{"n_layer": 9, "experts_per_token": 1, "normalize_top_k": false, "balance_loss": 0.000172, "init_std_router": 0.00846, "norm": "rmsnorm", "tie_embeddings": false, "optimizer": "cautious_adamw", "grad_clip": 1.0, "seq_len": 1024, "train_tokens": 429900000}
Below are experts of layer 3 (counted from 0) of a mixture-of-experts language model. Rows are named router (the router's row for the expert), gate (a neuron's input weights, with its number), up (a neuron's input weights, with its number) and show model dimensions 128-255. Each number is 128 + 32 x the weight over its row's rms, rounded and kept within 0 to 255.
Before each expert's rows: "comes after" lists some tokens at least twice as common just before its tokens as in all text; "gets" lists some tokens that make up at least twice as much of what it gets as of all text. This comes from a sample of Wikipedia text that the model never trained on. Tokens count by the router's weight.

# expert 0
comes after: "1", "2", "0", "9", "8", "7"
gets: "0", "9", "8", "ed", "7", "ing"
router [ 51 170 141 154  89 108 137 223  99 152  88 149 148 127 111 104 131 150 115 122 117  93  89 170 101  94 130 101 115 150 155 115 106 110 154 149 133 121 118 112 123 113  79 155 148 139 145 102 105 150 143  64 151 126  84 142 104 159 162 103 146 175 109 165 163 152 129 157  93 143  70 125 109 118 148 154 180 150  87  91 111 191 157 105 163 152 117 123 168 133 131 119 183 110 174 200 119 128 164 144 121 165  92 101  92 123 161 145 137 115 138  84 116 128 126 113 124 159 107 160 141 179 194 139  70 113 132 123]
gate0 [120 116 153 177 129 156  92 152 170 131 141 156  58 156 130 147 148 125 108 128 142 157 102 164 157 109  58 120 152 150 129 137 104 109 133 169 140 117 146 133  94 114 161 160 133 120 140 149 105  88 167 196 193 135 103 175 106 171 106 149  99 127 142  55 144 133 140  94 158 157 131  24 162 117 109  91 146 100 111 143 137 156 130 167 110 159 126 159 129 113  95 114 127 176  96 143 101 101 103 110 101 144 140 167 147 103 170  97 104 154  33 124 109 122 133 111  97  81 136 101  88 111  83 115 148 120 100 116]
up0 [152 107 106 145 128  81 116 186 137 123 110 183 114 156 135 102 143 112 107  98 179 157 128 172 147 124  94 186 212 130 188 134  83  69  96 116 134 151  98  94  69  73 173 150 148  81  96 133  81 139 127 189 152 153  98 160  76 136 161 126 136 146  74  77 150 159  85 136 168 128  96 113 132 120 152 112 144 139  58  99 158 167 151 132 126 117  89 129  87 103  86  60 129 135 116 158  84 135 107  81 135 150 149 152 131 109 164 140 100  67  62  88 184  84 150 102 125 157 175 137  97 141  67 140 155 151 166  98]
gate1 [115 129 141 167 119 173  56 141 158 157 162 110 117 146 128 146 117 115 141  88  94 106  78 152 122 128 122  72 151 123 114  59 139 112 144 137 131 115 147 165 134 187 109 150  33 110  77 112 115 150 182 126 160 188 110 118 146 124 112  82  89  99 149 176  85 112  90 149 144 189 148 153 106 108  62 130 163 146 139 138 129 123 140 140 107 222 105  85 188 142 126 143 137 189 146 114 162 155 121 141  93 102 133 153 118  72 145  83 152 194 108 192 101 183  82 127 105 152 151  90  68  77 133  74 142 159 134 135]
up1 [125 151 145 114 124 127 180 101 134 135 122  94 100 159 125 112 176 169 161 189 131 143 145 127 134 144 168 130  98 142 130 146 138 158 156 178 107 147 109  99 160 122 148 105 148 130 164 166  99 177 133 116  99  67 182 124 108 121 125 193 125 194 155  58 186 160 150 124 179 112 112 121  64 173 149  71  80 128 146  71 122 124  96 119  76  79 143 169 156  89 103 168 126 110 158 122 108 146 126 118 156 132 177  75 129 139 126 170 170 133 128 160 115 101 164 106 123 102 152 171 176 119  89 150 120  88 135 124]
gate2 [ 98  98 140 130 132 144 135 119 184 145 130  82 146  69 202 117 110 132 181 122 110 101 175 160  98 131 106 121 128 146  86  98 141  98 157 111 108 130 164 140  88 186 158 157 146 110 173 194 155 160 129  87 137  91 102 155  78  86 158 130 152  52 137 106  54  77 156 114 108 135 161 142  51 135 149 192 132 114 104 137 106 115 165 167 150  70 101 110 144  79 126 121 126 161  78 164 154 133 133  77 148 115 147 111  86 156 201 102 110 109 189 170 153 105 165 140 124  89 134 112 116 120  15  66 131 119 166 153]
up2 [119 143 111 112 104 160 145 145 139 121 115 127 115 116 207 108 107 142 140 115 131 202 118 150 122 167 142  99 155  32 120 111 120  98 144 104 129 179 145  66 110  87  94 127 106 136 172  64 219  92 121  94 121 190 134 143 122 101 128 127  83 109  99 160 144 133 176 119 111 147 149  67  80 114 140 103 140 128 123 153 109 165 199 138 113  57 118 194 190 125  85 151 138 125 113 133 181 146 167 146 110  98 113 103 129 113 111 117 155 158 145 129 113 150 133  67 125 107 176 109 118 127 124  97 123 152 170 129]
gate3 [ 99 132 161 114 184 117 120 119 162 123 120 178  55 165  66  88 152  85 148 164 131  79 152 126 126  87 179 125  91 115 106  83 125 123 126 159 126 150 108 122 203 108 100 112 124 169 128 143 113 146 183 139  79  57 151 175 111 131 128 106 128 156  85  46 155 137 104  86 120 139 181 109 145 169 147 161 123 101 106 161 120 121 120 123 144 213 157 145 168 133  93 160 104 122 137  89  88 106 141  88 171 127 161 137 116 148 120 107  82 149 144 165 157  97 133  99  62 122 134 124 108  86 107 172 154 125 142  82]
up3 [188 133  97  77 105 103 124  88 188 129 131  81  98  97 189 187  53 143 106 155 161 107 104  79 127 155 169 124 163 125 146  87 176 183 151  83 169 124 143 140 117 171 108 134 110 167 144 205  30 111 169  57 130 145 105 177  96  71  87 135 142 144 131 201 144 116  71 151 118 152 144 129 119 135  75 117 139 204 119 160 136 174 119 115  68 140  93 151 134 183  82 148 167  81 125  84 150  71 150 105 137 117 137 113 181 108  89 132 134 114 136 100 132 135 130 172  84 120 103  62 140 110 114  89 116 182  98 133]
gate4 [144 108 120  65 137 175 101 127 130 115 124 162  99 100 190 146 145 131 166  58 114 122 128 122 123 163 113 180  75 141 119  95 126 143 156 175 141 107 115 153 159  97 165 126 100 153 148  69  93 102 212 143 149 107 155 163 120 154 124  87 111 150  84  93 162  69  82 145 183 164 139  85 140 114 147 186 133  92 117 107 156  90 152 203  85 133 127 168 139 106  78 120 116 164 100 132  89  90 159  70 174  69 185 133 138 170 136 129 112 153 122  89 118 129 111 115 123 156  70 105 198 116 154 130 122 139 136 148]
up4 [109  71 131 143 150 129 176 133 136 139 128 173 121 171 130 153 127  68 117 196 107 163 106 161 175 126 118 149 139  65  88 163 158 142  89  81 169 129  94 135  70 134 148  86 151 143  94 126  94  98 189  94  93 106 179 184 138 127 132 150 143 198 116 104 135 153 143 159  63 145 107 100 159 211 115 118 133 132 140 137 185 171 169 125 110 179 143 121 157 155 105 130 110 112 141 128 111 103  98 104 132 121 132 152 113 100  82 121 205 113 106 105 126 123  75 178 124 128 138 154  81 122  73 205 119 111 131  98]
gate5 [133 125 137 157 152 122 102 151  98 128 137 164  97 139 168 118 127 116 120 189 144 138 150 129 168 117  88 160  79 109 151 122  48 167 101 102 126 128 176 108 123  94 165  98 123 151 109 181 137 156 149  64 139 134 137 111 153 125 138  57 136  54 178 145 126 126 105 198 172 156 106 108 183 112 196 146 129 132 124 100 169 116 139  88 169 120  93 178 140 146 128 128 117  78 116 137 128 155 129  85 140 135 101 116 183  98 113 139  90 141 162  69 145 111 134 153 156 164 113 111 106  70 126 138 137 100  91 144]
up5 [116 116 120 155  49  94 100 173 108 182  68 112 161 171 124  91  82 115 114 113 153  56 144 173  97 150 151 120 117 143  87 163 100 127 130 127 124  82 132 149 151 155 121 155 168  71  60 139 132 139  84 172 161 174 103 115 153  86 139 138 145 114 174 105 151 126 118 107 128 120  99 153 159 142  87 105 163 129 167 119 139 122 132 108 106 159 202 138 155 124 114 168 159 108  94 158  85 133 168 155 175 105 155  78 128 144  91 213 130 134 128 167 156 166 137 147 176 155 118 136 137 171 109 120 193  82 104 138]

# expert 2
comes after: "\n", "i", " Sa", "\"", " A", " Ha"
gets: " of", "-", " |", "|", "i", " ("
router [172  73 179 159 100 162 255  75 179 141 135 108 151 182 138 136 222 128 152 170 109 170 108  93 160 148 153 118  92 148 106 179 125  93 170 102 108  60 134 146 139 146 136  64 183 108 129 170  88 138 142  90 148 143 157 130  96  79 157 101  99 143  78 108 136 141 168 149 127 183  71 153 109 193 105 141 126 129  83 159 186 167  96 101 149 137 112 117 164 122  80 153 125 132  97  98 117  93 145 122 132  97 156 100 140 111  84 124 108 112 153 138 101  98 113 166 113 131 163 193  91 133 116 137 129  80 119 133]
gate0 [ 77  21 131 125  91 164 100 120 148 168 124 162 153 152 121 105 126 125 142 106 102  77  86  94 160 201 180 210 116 131 105 101 141 129 128 133 105 137 108 185 154  94 121  76 103 112 135 160  57 113 158 149 150 109 144 164  76 149 140 116 138  83 130 126  40  95 148 152 129  78 117 168 140 182 154 171  93 144 109 207 143 129 116  83 139 113 161  87 159 113 121 102 196 125 156 106  96 146 105 121 148 148 144 127 149 113 116 145 171 106 173 159 135 155 154 127 172 105 154 122 131 131  89 151  97  77 143  96]
up0 [ 97 124 122 133 117 116 131 156 102 145 176  79 173 129 120 189 128 120 103 113 120  91 134 140 141 126 160 106 115 103 129 111  98 164 153 190 167 144 130 124  90 153 187 152 106 102 127 159 176 147  88  70 132 141 134 149 105 129 102 134 135  76 124 122 166 151 158 158 119 197  74  93  55  99  84  55 172 118 139 128 139 131 171  85 135 103 116 160 143 145 173 174 126 142 196 107 185 135 161 124  10 163 140 180  86 191 174  97 143 163 168 101 114 130  87  99 113 112 153 128 115 130 100 115 185  88 119 128]
gate1 [152  56 159 119 133  94  85 148 135  95 127 167 187 154 140 144 112  51 137 148 162 130 126 118 131  96 130 110  62 138 143  96 131 138 127  97 164 153 169 164  84 134 142 157 120 168 127 139  95 138 169 132 117 149 119 154 103 147 128 152 150 131 115 123 120  55  72 110 140 180 126 168  95 121 121 133 112 108 170 155 100 170 124 128 172 168 208 158  95 185 152  84 131  63  98  78 163 141 155  89 159 165 143 144 142 152  76  78 136 103  94 135 141 116 115  96 125 141 108 156 113 172 158  98 101 148 128 233]
up1 [132  77 168 205 116 113 125  80 137 168 120 137 133 136 118 147 112 161 198 107 146 189 113 139 100 175  98 146 154 100 159  73 167 140  83 150 158 135 151 136 163  98 107 145 163 147 143 142 136 100 182  99 111 129 123  84 144 104 113 141 139 114 145 120  93 172 155 106 101  82 131  89 139 113 151 101 136 149  97 160 143 172 133 111 141 107 106 142  90 119 143 133 144 169 134  88   6 142  42 195  70 152 134 110 167 141 104  89 145 103 161 135 139  78 128 104 165 106 126 135  88 171 141 201 132 129  57 120]
gate2 [177 109 137 166  93 103 154 101 228 102 131 162 174 158  30 147 104 129  90 181 141  75 121  79  98  76 129 128 138 116 174 139  90  72 117  77  99  58 162 131 183 143 107 109 146 122 154 127 142 168 152  88 107 122 143 104 141 112  84 140  81 116 150 127 155 105 135  95 123 144 136 127 128 113  82  85 147 121 101 150 144 117  82  80 101 183 122 183 104 114 145 127 129 135  76 209 152 185  93  75 141 106 130  72  85 119  66 123 142 123  88 111  71 102 122 143  75 156 119 156 176 136 173 113 157 111 158 156]
up2 [161 109  88 106 112 125 106 128 136 110 100 100 106  84  96 153 161 120 103 144 109  62 169  91 155 123 136 103 114 125  69 143 104 100 165 144 109 131 135 144 120 142 106 134 147  80 151 147 167 103  96  41 170 114 138 179  95 130 168 187 134 152 143  77 145 111 168 120 127  82 150 164 162 161  92  98  93 131 115 103  58  55 112 105 149 121 192  92 136 177 156 117  93 135 132 118 115 107 161 168 186 105 104  53 117 127 133 136  51  65 173 114 111  74 132 139 148 145 118 125 141 132 145 157 177  55 115 131]
gate3 [126  98 159  78 162 162 133 163 182  97 216 134  91 169 143 173 175 140 126 164 147 180  71 106 129 168 126  91 138  71 141 118 102 135  88  68 110 132 177 107  74 114 121 142 123 190  73 152  90 118 191 134 128 122 115 122  75  83  87 120 134 149  73 130 154 107  80 114 109 153  76 181 184 142 130 144 100 122 116 150 133 116  77 110 147 157 171  94 187 114 173 163 161 127 189 114 145 148 122 138 104 133 122 127 192 133 166 147 213 183 174 119 133 146 104 143 184 125  87 135 151 157 132 154  78 152 107 102]
up3 [191 138 164 122 164 168 151 126 188 114 140 148 119 143 117 146 120 101 158  93 160 161 114 102 191 148  68 147 137  75 158 148 139 111 155 114 129  85 119  80 138 121 131 118 108 188 124 163 138 107 115 129 144 121 176 180 112 164  69 136 154 135 112 149 108  70 151 175  90 146 112 156 180 171 134 151 105 160 102 109 133 114 157 160  87 189 155 100  97  95 132  84 206  99  87 131 139 119 102 107 135 191 158  97 183 138 126 139  78 112 118  88  91 125 136 112 118 141 108 156 174 192 172 143 124 102 124 132]
gate4 [164 174 175 222 110 109 160 160 104 114 108 125 154  65 117 161 142 143  85 142 178 153 105 117 168 144 115  51  94 165 183 131  86 146  40 147 118 123 108 135  72 145  98 154 119  89 205 118 114 139 192 128 137 152  86 127  75 104 168 103  68 143 152 105 111 143 168 147 175 122  91 176 130 133 124 132 140  82  47 150 148 120 140  89 112 103 145 107 159  93  69 148 139 113 130 147 193 146 184  72 191 129 145 124 133 107 117  90 138 124 173 139 113 200 128 164 137 144  67 190 154 117 103  75  89 145 156 145]
up4 [121 110 154 134 116 113 158 159 118 132 116 162  95 149 154 131 109  94 105 123  66 121  96 140 142 128  99  87  82 101 106 126 130 109 141 134 148 122 163 157 119 143 169 158 135  62 121 159 100 140  80 110 100 123 120 159 170 124 105 208 138 137 125 132  94 195 112 133 114 130 129  96  86 111 119 145  59  85 130 164  83 136 101 147 163 200 102  47 203 133 104  78 137 127 118 144 110 132 196 107 116 117 139  77 124 116 100 136 148  99 104 116 113 136  97 123 131 169 153 121 134  81 121  60  97 146 125 103]
gate5 [138 117 161 191 103 114 133 126 161 118 103  87 105 127 169 142 112 143 112 165 147 170 128 121 166 171 158 136 174 129 118 186  84  89 105 158 119 125  97 154  71 141 198 109 141 134 156 148 102 126 146 102 154 117 152  63 101  93 148 121 125 133 158 130 138 113 105 196 111 142  75  71 136  77 192 128 136  55 108 167 117 184 134 118  89 107  55 113 156 119 172 110 164 205 136 148  96 138 114 124 129 156 187 167 117  94 166 140 108 160 109 144 154 160  49 125 135 121 125 167  82  95  84 175 192 150 134  64]
up5 [111  84  79 101 131 162 159 116 160 150 143 114 174  77 116  91 161 134 127  91 112 107 149 127  67 105 188  94 100 134 121 110 151 207 154 112 132 134 130 153 175 148  94 112  95 135  99  92 105 148 136 127  94  96  80 150 117 118 176  86  91 136 161 161 126 109 107  80  70  77 196 154 158 113 117 120  90 174 114 102 115 101 134  94 189 164 122 106 109 103 173 127 121  76 107 152 111 109 168 150 121 157 133 137 120 220 114 113 116 167  96 171  73  88 140 172 112 141 134 100  82 133 159 140  90  83  93 162]

# expert 7
comes after: " |", ",", "|", ":", " was", " is"
gets: " ", ")", ":", " be", " was", " were"
router [157 140 123 121 136 128 107  39  90 139 179 105 110 147 106 128 113  87  88 143 157 139 156 151  91 140 117 132 111 151 112 110 122 143 168  92 181 131 168 117  89  93 116 158 142  88 173 120 130 151 105 149 127  98 147 114 111 107 134 169 160 128 138  97 144 119 150  81 113 109 243 140 113  79 101  52 127 143 177 155  35   0  97 106  87 126  97 115 150 101 131  45 155 144 126 145 118 209 137 123 142 107 112 120 127 131 145 120 108 130  99 214 116 125 134 114 174 116 101 151 141 106 123 104 154 127  67 166]
gate56 [135  75 143 133 149 164  81 115 123  78 203 151 114 180  97 150  98  82 144 108 144 145 124 101 129 156  84 105 209 119 144 114  96 122 104 138  89  64 118 175 109 133 114 105  67 172 124 122  67  82 122 155  93 161 121 122 147 151  98  91  96 107  87 143  81  96 139 137 126 220 103 134  90  93 170 116 105 133  62  99 129 128 114 127 158 125 111 123 122 124 108 174 142 124 101 111  91 125  27 120 104 153 130  96 127 118 157 125 118 181 140 104 165 188 112  87  37 106 180 131 127 126 108  89 107 104 132  97]
up56 [155 138 183 129 101 115 158 164 145 118  76  94  97 130 160 139  98 145 137 146 143 102  91 118 130 133 179 134 138 123 107 202 129  91  94 127  97 197 122 112 111 122 137 136 145  94 136 148  98 229 133 119 153 118  97 155 118  86 115 162 148 115 203 152 131 130  78 106 155  31 106 181 107 172 114 198  62 121 114 138 140 145 125 189 113 122  57  90 176 149 120 131  97 110 124 121 168 110 131 142 143 135  69  85 143 141  68 119 105 115 176 123  77 132 163 165 203 162 132 203 110 117 148 117 119 123 134 170]
gate57 [158  81 162  88 163 175 141 157  93 127 102 132 110  91 100 112 134  55  90 132 154  81 111  76 180  68 122  92 138 149 110  93 225  92 130 126 120 140 104 156 126 101  65 114 148 101  35 111  92 114 152 117 138 120 136  89 158 123 121  86 122 190 105  87  75 115 115 144 175 113  55 129 140 179 128  98 109 128 132 155 185 140 172 114 108 118 132 163 108 138 135 146 160 183 105 165  42 122 103 110 162 145 107 121 142 144 128  83 196 126 125 117 181 181 148 122 129 162 189  92 133 108 116 129  98 120 153 115]
up57 [107  92  98 110 150 130  91 132  97 114 143 145 123 125 112 132  99 164  92 137 124 108 141  88 128 114 194 120 108 141 169 124 166 109  91 186  57 120  33 205 105 126 118 119 105  98 141 136  74 110  91 149  78  49 113 137 115 162 128 129 109 111 141  86 119 107 149 169 244 123 121 137  65 162 101 101 110 158 145 155 139 105 161  85 103 198 160 168 123 132 147 142 116 177 138 132 104 128 125  72 132  97  59 161  71 142 144 143 169 109 115 146 147 139  82 171 144 113 108 134  94 166 139 149  79 138 110  87]
gate58 [119  80 137 152 186 194  74 103 145 109 172 136 120 105 164 111  99 133  84 154  97  78 139 112 114 123 127 101  84 177  82 114 149 106 160 113 106 153 126 101 136 133  78 156 147 156 152 150 128 171 199 111 185 109  98 119 135  88 123 136  87 181 135 100 100 157  96  64 170 131 145 180 101 129 139 161  89  97 162 151 153 134 125 138 139 123 154 178 138 177 141  99 138 165 149 162 119 124 149 104 133 127 151 141 123 136 142 120 187 170 141 169  81 115 151 168  71  86 133 119 102  20 140 140 144 149 138 126]
up58 [139 128 118 120 175 161 135 115 142 111 154 124 140  78  82 106 113 155 148 102 158 152 183  94  98 135 117 132 195 103 151 160 147 100 150  75 136 104 118 153 156 227 128 147  96 112 127 137 135  84 178 115 143 151 145 177  84 135 101 111 114  92 170 165 151 117 185 135  70 145 175 106 136 135 143  54 101 105 169 125 105 132 177  96 127  86 142 161 147 156 163 110  93 121 114 144  63 102 196 116 116 124 212  84 165 192  63  89 161 118 149 136 184 156 121  41 147 107 145 177 118 187 103  93 122 104 131 136]
gate59 [149 164 111 150 174 119 164 148 106 109  59  93 132  98 133 123 132 122  96 129 115 119 158 133  88 196  86 147  81 154  71 111 139 110 120 106 129 147 141 131 119 143  92 124 103 151 150 130 120 102 148  86 158 141  84 105 165 124 126 132 100  80 190 167 116 139 148 156 191  47  93 152 134  91 185 167 132 121  99 107 122 132 161  84  95  98 108 206 161 134 127 136 119 154 111 109 101  44 124 178 164 138 111  80 118 163  74 110 188 139 171 120 125 137 118  94 103 167  91  96 163 138 133 102 127 141  87 189]
up59 [150  85 153 154  80 115 162 174  94 134 125 154  99 133 134 151 121  98 115 173 121 200 104 135 155 104 132 105 153 131 160 188 117  93  95 141  80 131 106  83 147  71 162 176 139  81 121 169 114 172 115 120  38 126 125 117 105 102 105 100 124 163 175 144  49  89  78 178 127 120 128 128  60 182 143  96 150 151 126 101 146 146 134  95 117 129 124 130 174 153 112 116 171 132 182 147 136 202 149 146 154  71 113 150  85  67 136 201 141 122 128 133  97 108 202  53 206 135 137  81 162  95 136 149 135 131 127 155]
gate60 [128 172 155 203 103 102 115 173 195 150 136 211 129 203 145 182 141 159 153 133 116 131 117 138 116  65 150 128 134 149 147  60 100  82 132 121 159 133 164  94 138 137 141  79 141 131 130 146  86 133 120 176 116 153 110 161 178  79 103 108  97 182 108 113 110 144  91  98 154 172 144 124 173 182 119 131 170 113 112 116 122 147 158 197 158 183 144 163 171 142  35 136 131 106 108 142 197 143 152  69 140 126 129 165 101  79 179  92 138 184  98 156 102 152  66 110 119 167 180 133  82 139  67 116  62 145 144 100]
up60 [119 120 188  66 140 178 116 172 148  89 198  99 130 142 142 160 192 170 148 113 104  99  75  87 146 137 112 181 108 100 100 172 147 150 117 153 138 214 115 150 127 158  70 149 122 149  75 120 163  30 107 119  97  91 143 145 100 195  78 194 177 164 177 142 120 143 109 141  72 109  96 140  58 143 139 147 131 144 123 104 117 150 110 176  99 103 138 208 176 166 124 153 149 147 121 124 102 131 159 161  96 155 161 153 152 133  58 183 155 183 121 114 153 172 146  94 106 102 113 131 174 156 145 132 153  99 134 139]
gate61 [173 107 158  87  99 193 130 120 140 129 117 166 147 102  81 115 127 107 132 157 135  74 181  78 109 227  94 120 114 142 169 140 153 101  87 171 105  96 153 160  42 159  84 100 136 150 170 128 110 143 148  83 122  77 135  99 137  86 109 118 106 154 135 153 153 163 116 148 167 128  91 125 158 140 167 112 119 104 121 131 132  86 108  76 118 121 110 177  61 140 135  99 176 133  85 122  41  95  79  99 123 115 142 112 176 109  70 146 128  85  86 140 169 112 173 110 128 129  77 107  70 173 125 119  91 130  89 149]
up61 [100 160  81 154 169  93 131 121 111 165 112 122 112 150 166 139  61  55 133 101 120  92  79 154 116  99 174  85 120 158 126 123  68 141 127  92 167 167 137  86 129 150 124 156 107 127 127 127 142 118 132 141 149 144  99 172 153 140 179  71 154 155 126 126 122  96  72  77 100 111 127 154  72 147 115 182 153 151 130 131 148 131 192 172 169 104 131 166  98 109 101 150 193  70 153 152 163 137 149 105 133 136 178 106 118 126 152 114 151 139 116 110 119 112 181 129 156  82 158 117 132 109 157 116 179 126 150 140]

# expert 5
comes after: "\n", ".", "-", "==", "|", " ("
gets: ".", "\n", " In", " He", "In", " The"
router [118 125 107  89 155 150 103 103 128 157 110  90 129  72 149  87 136 201 171 121  75  94 156  89 179 179 180 135 101  72 125 117 100 191 141 160  98 157 156 156 131 189 182 131 143 128 124 130 143 112  74  99 144 120  92  68 146 101 120 147 161  54 139 215 124 122 111  92 114  96 148 168 162  90 162 161  75 126 140 141 144 113  77 185 140  74 171 150 110 195 180 125  55 136 118  63  98  93 107 166 167 110  73 127 147 183  94 135 165 111 192 113 131 144 176 137 126 154  56 118 169 108 128 156 166 191 105 140]
gate0 [145  71 125 150 168 152  90 161 121 141 132  77 183 178 114 120 108 153 126  52 136  78 153 149 148 160 101 151 119  94 106 161 119 133 139 111 142  87 133  80  82 135 208 223 131 151  84 110 178 172 127  64 127 193 171 158 159 123 153 179 135  72 105  83 160 157 128 111 123  99  71  91 121 161 111 114 169 173 145 122 102 130 157 101 156 129 139 140 116 182  86 124 140 111 140 104 135 155 137 156 102  99 133 134 159  98 153 116 109  79 135 133 107 127 139 132 118 134 128  99 116 131 131 100  58 125 157 164]
up0 [119 117 130  96 153 141 200 100 149 183 216  68 137 139 117 153 151 108 123 115 108 127  93 138 107 230 139 174 115  80 111 157 105  97 169 122 170 103 215 169 101 125 108 123 166  95 148  66 102 157 121 188 153  96 134  97 103 238 111 105  86  68 137 124 155  82 141  91 157 129 139 134 129 144  98  26  74 134 117  67 100 119  77 161 106 104 151 141 156 141  82 134 160 112 167 113 135 119 121 198  80 134 126 148 156  84 142 129 161 138 119 105  76 116 147  71 135 137 122 114 152 108 165 157 120  57 132 111]
gate1 [197  95  71 118  81 137 121 130 119 108 136 106 153  98 101  98  49 120 101 134 156  70  96 154 183 154 117 139 101  84  99 102 142 143  91 184 147 151 104 102 132 222 139 128  88 171 109 128 119 123  76 128 196  81 223  94 178  78  98 125 142 100 139 133 100 165  94  93 161 138 103 103 143 129 122 132 188 171 124  94  89 149  50  97 176 151 129 117 110 121 129 171  68 104 196  71 163 108 143 184  96 137 138 131 129  63 144 146 134 155  79 107 115 126  82 115  98 173 103 122 174 103 137 109 191 127 160 136]
up1 [130 131 133 127 188 131 111 107 189 200 147 147 163  67  72  79 215 189 106 105 131 119 151  78 172  98 158  98 147 155 122 138 131 118 161 102 105 127 214 121  96 155 108 142 125 138  79 129 106 125 157 183 118 120  74 125  98 188 145 123 176 126 125 137 141 133 113 120 133 176 175 127  92 168 118 150  64 120 189  81 156  53 146 151  82 125 151  81 126  98 150  90 121 123  97 110 142 126 126  75 125 145 120  61 189 207 144 118 122 123 152 104 126  79 193 115 165 110 148  65 144  94 151  81  77 151 119  81]
gate2 [161 120 137 118 152  66 116 168 116 106  69 142  76 159 132 149 102 141 129 114  79 154 124 187 115 169 135 174 126 104 120 162 146 202 131 135 172 102 126 152 162 124 113 154 121 114 132 135 130 138 115 171 143 109 141 164 110 148 122  87 139 115 133 127 122 127 166 124  88 144 119 147 159 116 159 149 130 160 157 169  84 151  98 188 140 177 214  89 167 132 157 135 103 128 139 134 176  98 132 161 137 118 137 203 120 125 162 146 163 113 132 102 129 150 138 106 163  94 131 131 173 167  64  73 111 131 132  95]
up2 [189  85 178  97 121 152 100 125  94 103 140 151 162 180 154 113 127 158 186 101  81 109 160 164  94 190 122  88 118 125 108 104 186 127 166  93 108 134  64 105 120 137 116 185 188 126 163 105 125 131 165 107 194 109 128 175 109 157 111 181  92 117  99 121 127 135 173 114 154  87 132 141  88 104  81 125 133  91 132 142 141  77 140 153  90 204 142 175 173 171  98 182 142  81 102 136 184 115 126 143 168 140 139 200 163 116 187 149 145 144 178  84 142  85 155  87  37  89 170 181 111 112 170 126 138 115 150 159]
gate3 [146  62 126 116 165  74 112 146 185 114 156 100  66  83 156 104 112  82 148 152  79 137 162 138  96 117 119 128 177 179  89 102 134 115  94  98 108  95 111 107  95 117 114 130 155 109 151  79 102 100 150 135  93 128 102 107  83 116  91 152 131 118 106 160 134 114 134 115  64 185  99 141 124 131 164 146  91 132 153 141 112 137 151 120 164 166  94 181 169 177 127 122 135 120  51 121 138 144 140 129 118 162 156 128 125 125  99 120 152 111 134 144 118 102  95 186 111 108  95 104 141 146 108 174 120 172  66 115]
up3 [124 117  92 109 113  35 132 182 154  77 188  98 143 112 138 134 128 104 127 143 163 102 132 143  81 140 121 146  83 165  47  57  91 155 177 129 104  90 177 117  96 160 126 141 171  88 142  84 181 121 131 185 126 121  94 150 105 137  94 139 127  77 121 129 182 146 160  92 103 183 142 140 202 116 148 130 152 160 133 117 168 106 109 157 133 145 145 114 118 154 197 120 100  53 103  67 119 128  36 145 130 142 129 108 136 133 141 117 164 148 120 124 157 159 122 155 106 126 159 136  97 155  80 160 110 122 107  67]
gate4 [ 95 160 153 136 158 120 130 133  93  78 110 129 173 116  91 158 102 106 123 104 118 102 141 119 142 116 127 189 137 196 160 147 146 134 106 107  98 103 108  72 122 129 135 181 130 129 133 120 124  82 165 134  66 150  63 110 162 106 116 135 170 151 139 122 154 124 107 110 106  65 167 160 118 178 112 106 116 161 114 157  89  42 145 125 164 166 136 110  85  90 180  82 108 195 139 119 125 148 157 156 132 104 139 121 172 153  97 150 138 111 142 127 175 184  95  76 152  95 113 171 123 228 160 129 137  98 169 149]
up4 [175 144 114 180 135 132 162 174 143 139 176 127  57 105 147 184 131 123 158 104 138 131 141 148 136 102  98 104  84  90  78 111 148  73 139  73 136  96 116 140 100 107 138 169 119 113 161 155 158  97 122 134 145 124 151 148 124  85  79 169 159 124 135 154 147 188 123  71  90  96 155 109 171 144  83 119  90 133 119 119  82 106 107 146  80 187 109  74 113 131 148 142 144 171 208 101 132 148 163  93 122  73 142 151 147 174 108 167 149 223  75 164 138 109 132 161 117  99 103  96 170 101 106 109 183 166  92 120]
gate5 [113 123 109 148 129 103  73 144 119  90 125 164 144 118 113  91 149 143 122 102 147  67 155  85 201 185  71 158 119 134 131 124 133 139  60 171  91 156 113 169 102 176 177 112 121  88 134 128 144 197 131  82 141 105  98 167 174 131 135 120 121 114  99 123 109 154 118 125 132 120 136  82 112 137 131  99 145  83  95 107  82 118 158 138 111 159 131 124 154 111 171 165 153 115 110 113 175  63 111 139 146 148  80  84 214 146 117  90 114 143 128 117  47  50  78 126 116 147 143 142 152 133 144 136 101 130 133 151]
up5 [103 139 100 169 179 114 124 142 161  98 184 143 173 124 176 140  87 111  61 112  87 125 142  83  99 145  84  87 126 139 126 120 109 155 105  74 137 168  90 134 123 138  78 133 142 168 118 103 146 144  62 124 110  68  81 181 108  92 100  92 147 130 178 121 102 148 136 139 108 115 164 141 161 131 137 117 124 166 118 135 116  93  96 147  95 135 172 115 124  94  85 101 164  74  96  96 120 153 129 142 144  92 161 159  67 139 139 128 103 160 151 139 135 156 176 187 132  95 177  58 109  65 143  98  93 165 227 192]